From a checkpoint of a small mixture-of-experts model trained on Wikipedia.
Experts: 16 experts in each of 8 layers, 288 SwiGLU neurons an expert, 4 picks a token, a softmax router.
Below are experts of layer 2 (counted from 0) of a mixture-of-experts language model. Rows are named router (the router's row for the expert), gate (a neuron's input weights, with its number), up (a neuron's input weights, with its number), down (a neuron's output weights, with its number) and show model dimensions 256-383. Each number is 128 + 32 x the weight over its row's rms, rounded and kept within 0 to 255. Numbers have three digits each.
Before each expert's rows: "comes before" lists some tokens at least twice as common just after its tokens as in all text; "comes after" lists some tokens at least twice as common just before its tokens as in all text. This comes from a sample of Wikipedia text that the model never trained on. Tokens count by the router's weight.

# expert 4
comes before: " |", "–", ",", ".", " |\n", ")"
comes after: " ", ".", "–", "201", "200", "202"
router:149173155097111148175157208201139160092153068140139165146127098152113121168166111086072116133183096088119121108164171123132119123115157181134120156117143134100106134114155096093193158150121118106167090114106138102105147102179070114148161114141131117151175069096162169144116077185146168112066145098115129092144131169086118151125087152135106141174152165064132095070118183139140060121143
gate0:172120127143175195102110163115191110118091084143109135100126187154122127087098103066116090155123128128112111087190114129077113127120097133150158145089108153080151142093135116132135187125134149150124090144113175132124124123120134108146178148123097159161105178130172161137129091181142110191127084189100169166128111167130136150075166126106154155160131060059135157155107171110119092155089
up0:174151191161138108202158113144132091134159119115110105178124133096082151123093049147101107119126099079133128149157132113158113169131181143054091126089085101101114109113106172147114163120121110115115109085120112086158133133130113123124206019098108054131182090137107117136165171120197128124147108081086160140120137100097162075170128145204070122156164138170130177144177086108152124183111
down0:108138144117102066150138119132120138108087098144119086146068099072113173180095128157124144143184110165117119134162118122159177098104181141159149116180068120126065101103111125077072140131124100115143124142141109119124120148129103153192146147089175118118143107085156118099143157145158098126159159153103115119156172125133183081183162181090143129142132118156110110192159118103145169152137
gate1:186116119111146141083102133137099093134111147087139118146171152098115123176117040121135076157139054104162092144173100156100137166124071112114137127167112170107148183083098148104168157163151132140163062098106125107183151138141136121146120095101104131121161140077057112168172144143127170107074150129109102162082157079120101110125072068141114135097132135058160151085104105114135054104174
up1:142128132139090128091133094126162140094203164115118073183159115123141168165109128110172069183144076133099136119143130091106139127142132147081129157121120093149168100157190193147172142118211121094104163148178158103129116151083162116128102104087145109114088122114138126148138102091120163118097088079113130224118139115094141135135134153132111099124109121112164152097097114113139119112069
down1:183114102095170155151119192100118083088171134107187119097144164121152092169135148081168117153130122168109151200138176138110191156156142133076139131136095125127120166072103078148143122135156174118090113175130139153153144116104100089190122098049129135126176126181132160144103123150164061158080107164119110120153097133170175157127122078097145136141170141108153112169168155156112119182072
gate2:183117107056118149130130158077099188120165076197103090145144160142106156127102066149195148155095175099081128117137145139142146071104156092077088154079068159103130146127154087092221101174113130168115094131138124149164095091151133140176132104123080087103115116096105107129064134092145105152101162124151091173123124130161118174141087107102125112073081086134104101088137092183060106148097
up2:110134129069115098103124083091131158171127181162122088096173067142158120145106056102168164157163159073130129179158128102110092113144137158172131088138136104084083148064148109132123191172101096133149115138179087145036116116182114145104125133089109134140134194104048096110114104179082136155122147124155138146140109106166070085098096168138064140109115087116075157162175109142095103102144
down2:122056130165131119172120132105131143113070137098128120149118103116122073131096130136162091061145165166194163189104101129108125098149083168170094101169117108096067157106106142091035099153124113134090153122116137139094102130137135120080128182119157144133163154165142125065132167086134121147125091160096147140171171087173169095136103098123108151152163139089155155138124126101091168161132
gate3:118127202133102119072111173096126100180151121116086112126140159154074099146113139141065105060142175105108114208168133165188087114093160169150105154166130113168174099067114194119112063139072106139145118139143196099163101132153173071180074099125157074136105112121159126166166187111097089139167121133116161137137110102117070117159102100199125146164090165126129092161133101105110096118103
up3:115238113104192078133068134153124067145119109084137152118119106091113119182121097161111161077123146168076118136118088150123164143111179116098151142153163151119115162183096096040123154117163106144195153135153168167170128152078169119142114122120117108163119180095165113143186146163151094117144150058114105095123140128141139174107060119092110142103159174076098081128184177146138133104106
down3:121106160133126132099123080161181091095102183184135127081084072118104153196169125143157093132102137108081197119122092129109153145113151129138139121155080115151094122148116170171191110192085157070147084094117146139091101105117133160095097070140120202098138144162129097131168146207178083099139136152136114097097086149152193133117137077122102108129164109119104121113149121107151127125075
gate4:177126165109118104176157089125129101065159153127139103108137111133054146095075129142105167058181144072132112087074127111104103106151091107138132137111101110104122093173089119130121153132142120157125130110116137055114115175156134095135134119134114140093159139076138104117106128057158142117146155140096166131086157154173159128090156176108133215104129119110207076131142189109142055158114
up4:091106065107177073167092132188112153153105125159150151130093109095133086142181116122146019109117137116081092153158150097141145141106124206107151109091098146078158142126164109080132108120095147086108040067162148129158113154122156151078167066144118127173156171090155152165152127150071115208080113090073107178126109123211109158078135107101122120129185168134064157098128138119109074122142
down4:141145147147074098177108152107119150115134127104106116097114104140117164148124095131147112091137075095124144102160105114151128187154134209133127163167148096147150159114100119173055101125080136104113097094129105161163091157098138105126095145147115164130112097128124122068105172174173120209149136117082163147171134166136151146185189096155133130091147168136124101152160133122099086185099

# expert 8
comes before: "0", " |", "9", "7", "5", "8"
comes after: " ", "–", " (", " F", "′", "ag"
router:182115112050112164180146154157141152124160145106150147102129154166100125138167147165125149099103139014128099147237110129127164089134170127111134104182084098169127182145126110159155106130128096150140135122176162098104145112121133091104153096148156065154117183157199120131135129137113132164063073162129122072108101139110119193180207155163091068162147126104104121083146131097085038168135
gate0:132118150148160143153146123142142095140144181174143184114144131147127114160135159141136124099100061155095119124145124127111158142082140150140121104046140084119152165099189128119141112178170133100126123066109141158159144097133147152123104178142091103041092148103122155109141135124152128096154102114142124189115069169164139147113182133102109137053120155091107162116102078124143095137195
up0:092062147135119152112108171197130148109126138150137121122144095113087137156138188156106131117187132171095143092177174131093086165147134143145068103175160108141093171088116151124146160155135136147117169099168144112142162135141119123098113177106113120135077103083175142102182151101146124114130145100151120115119133092071137237144162070133134172169142147140115191127151187087119114100106
down0:100157092116154159111094117154067086175046111145121121155103118105110206101157161145116085048117159193158192117138141104090127087162126136104074156088181135174100133116112118140133119160123087094150113141138106105132165078141123056086155118144145153104058090112156157112133108129134109101135118068169161111121104138159165129064125099131198189072112141108130159134150113152134104156162
gate1:163126078159114121155111134135121125108116108058107191129114144133116250078165177119114106103157120138129121145165124144155114118117153163159181139164170160148106144127130138170177175123151126126104108108114107123108080114158125175097154142121166127120151113122184119153120109101108113096106120107163124166104096164156165138096095169177116105107148157104116123115161088104121101154110
up1:118104116097122122103155146117191136108149159156176173126147096150106087083122047122134140109090163073119044148095152115127153156127156155138165147133162103131163153109099131095169125130146142160089094093112065086118167123111077109103122091092167124197172139104094190136070136096107145146158142097073158074133120118116120113133120098077123114153122155064119111134125113162113115157140
down1:102105091134109119107161113185187076052108187233098135131118126119179131156108149108176116167098128109150147107095147111133152101113218059144144108167110109103134146140129210166106089113148121116162080101172155118160137156143121109117114158135193104091102098119117096087129110152154121083138092124151112120109102137133078086136086137168156139157113096084121129169174111177152137143094
gate2:156132101116073161118106185131117105134139197062181145163147137102120139125148168157076161145092155102079112156154132071158136144100119111095061216129080119160146168113077158138112031099115145097111083148200084195150147130153084117197094169165154145129159139107115135022170101131154111168141105139112113182101139142075117134133133076106175145139158131121144120097123098134159095125111
up2:164142140078157148139160157119175109113156064165107128102170101162124133092164041136087175163166118109105096130199096122110077080167095158188146157132092103172177140128145153167157125096124150160171203063090117119091122088129122127131147115118106162099134132130099175100170140162113120090123119122118103157149150131141062100135119122092092137097161085087105156135085196159105122153080
down2:169110133113112129120137100166160120214153095130123164114154120096117179161158074089139157118083064137091113182137139130141096143073190119149109086164179075068120122072094130147139112127139141164172107151084126107163141172171126171079200062135137043118153156141164106107110160117093105189146157131157138110084145080124128116111123103130148144137121057126137150153149190121074135120076
gate3:125115159108090087156120097086114135120184128133156085153144138154138120122158167095120203133125157157044121157110133077121118134181071084076142119130112135113137152071121145097125146112047190134168138135138154095100191137135142096177120096102136113128104163208142139145169123105186109130074155163101150112135181160165097148152128177072086148098085069087148128105155097108137134223124
up3:125104103132158098126167143137146161091109087112180116138090133142182148114147154106176076147184143137124109135112154119149167115177139099114147114086179126081154118147159117119112138124164041129103126131072124097121065074115098168160132116138174121158126122144086167065088126126176128115127142133131195081104123123066116070142098140118156146180131150085134133135109111103140131113135
down3:110134152126127139180125111127138121134106086119123130094131110120152125152111159077155081111116117106210140132120122108153152145142176122166121163144051083107137084118141115052140138097107200054114113126080148115174114139157115141116110088156128127128185112119111101124128106096167098154128158061098144164171120109149149137114164161100140190107106144118153099188157178146141138121134
gate4:109120133131120111153107125114129113139145110097118103137120131087099089124156100161158131144162138147165135118151173083122122195128113167128166169158096085118112076133179133187087084097130106129141100123142092133094132091139140132205093212146073148141124163156123138108154184112118114140109094112131090176185112110075081158127102086120119126097099156160130186100186146167175130156140
up4:142151093134159120095123146138111147068145139149136155113098122129141078197099104125091145118085140140111147113126139141137150123100108139149063129139167136072103177092168152123115181138113177088189105172113158118088160139106094128160068136134161113136155117150173165112113097078110095145153119124151150173161137107094078124123182090131204114146144133033133199135137104154123122085072
down4:164143102131112095108149161099127047142135116115153094137133143124105126109098147095163099156168140132172130104161150124169132109169127125089168077158116065127125106143137171072168093104103083095102170161164127150109080128171149141190080137112073119101163162156067141131155140117151190171160142074132103204167164104162128121116089135196183183119097134125176152128142146113145151111119

# expert 9
comes before: "1", "0", "201", "2", "200", "3"
comes after: " |", "|", "\n", ";", ":", " /"
router:182103068122108068131151089102184191109121164100087079162104131151158078131131162163139083141114160132075123134162127183077121174111148096143107125123109063152164122133144127162176106106155172172158118163079057168124082133047167093093163119155105148173165179102150139086125139114116135125121126088126074118095119132183099140144172071127157112152068124185160110135208158117127110144134
gate0:102144094126174118177114166155119148123093125144119120140117097195193147148175109166102137127154113108159155116110169155190090125156146157158115116117099095077120136104125177150110137135144131149127134152139101088130145120142167099130136186142141124085154145155146205154106207112182059138140111122163078158076151108135101141130191139095060147109144095142153128152129121164167063143087
up0:125157129115180112129114209084154125156066065105144173122089161175133143144124148085105161122089136110144096101087122086128133123108135122051141079159156097086118102113157191122158091078216151099068162103119103078094153167121095129104104137079141164108148104136141133073103187141176167132152128084110137091174173115180171131156127164138117111125107158118122160180087134148065180108104
down0:163122112102181102121071087138159132097141106125152157101070110136135127108185113156051120114136114159107169064127102111085103136078160192097119105124075160111090126079192122070106131075106113167099152147129109096054132134106113156119109126115140148096126124119092169175153104109098051143135141160138094107103142117132133129115119137154174151138117178112125084117153120096150121090140
gate1:144107149140110170169109145129107124116145141152151151115190070145152127127168091100125126111142142128115113154093127162133124111121105178134116138119176144139168131060114128166146128126139158156106126165131151141160120124174142070062131119178139115094195158086112141135146119116144108149135183134083118154099089141161122116099047074136153145110175145124133142157163104075182099100112
up1:121141147135062138108148117164119091155105128071120121093129152107111125082080162118191088140103107087127129131149124143190154145168138079079151125034160138141147133105099052129188072141123120119109086085153089071159091150109186099123166148163133147115112140098120095112080080156095117147139179133117127186115170118133168112122174142158171129066099161108159127116174065089114119131145
down1:055088121171116078138154095141076124076095157116170188138156072133127129151161171101175093150142108128152162122168091164139126186153114152144109140081123144164136120099132154152137170135137104103124143137141170108163153083132140137137132077102177138115143144105136164161161171111136163140137106199165174159117108147162199164142150067117156108152148131079084106130199137172096179100168
gate2:162153105117180136196024155253162162091124106109086136051083187160202126174140138165055145108154145185124141090108149104117139118119094147133141171165161136101168140090136136146136055157098194162147130178119118075076093128184162151133093157101133144124157156141178149116077155094170135072150107150106111150080119141126152166138067156115138145084149127141102124157202131100132126132042
up2:124071147098121097088186129109141080180133131174137107144101087149102095113115123093172103150132170150163090056086089133184147090158193143173115113133150165080143087125127127126073157121184113124095149147131131123161079143071081154150131130123144168154089145176110167079148150104152097106107140135077104095044076080129115076187229114119167088160130121132115125155126132146174103120184
down2:140171155104114125109139175121065132102159138140095099136154131065121214118115162121125088135190117129104089098154204125126128115103101080139125109115118177102081119216154131130082107127103109139125165142153114162098099090156110140204158164157108148183104141118068121107091144161160064099127167152074034132083101110109113112134207122144147100149167096116183195083144091144102181106053
gate3:134149178139157132060063165109105073136190066073186158206076143109128140171148134127110144095117155137167099119114148138165152110126120095115114115132124134119121090114096132147132086115119200210110136120150171090122121107154134136124137165087077122189068164175084092131119173163145094096138089071162116125121127070155086130051077072129121132116067092119159126096118192171073141125135
up3:070130106166156142075120162190156110085091141100134140132138177143114134154106100079173118199176150100107169123176108102100108088133120098116142147107112119113114115156180178102137117104126139184133109126169144092098155110106125167080107122113151112122172127174148181089142117121156168124175080143152073159155122149154114153091096126109048153128073142113200119082124206074102166105160
down3:179146130088112099147104115124091130072105128142096085087127194104129016112118169099126115183148152144137104174159139142130128135122084037173135114159137130155133120143166122151165082099074091103161150165159127095144138123070062097124162105132121114106112171142083143120140131135125176102181138067189081176131133146100242155080112157183129189149121130117111099159133154107159152114084
gate4:149110118095095163137112156101143106149113146162122079145107096155164113191125163082151148130121193112078141146157125103160150149072130086109133058160135106130127083091191112134181113133118105173160125132161108142162122081109119129098213174188080116163081185112153154152188112194153115151142162145139161074142112145176168162067115128175138189203074103119080147057115083079164085074114
up4:098157121142139133185143126163178070072132141206129146103158134114160117156144115010125175173137136106139073172185085081127147135151118127104134132118110184127120139132153142114180182087100096148177095125145190064165148120115138160117102132164092156111108126091085118112142150132111112135123164064153135076186119153126145122131107156135148084135092172152119117105156100125127159177155
down4:118164099110134037150136133119151171113140106093091134130071170062120141129166126118093138157160148097097137131133166124147187118143126154132127160121060130139145107118158131117134114163083122123196081086043177108135140116143170200123144101114097182054114109116115095145066104198108121102096101135102112125084156189129115149151117167129113188082131100118131101131181148121100111088123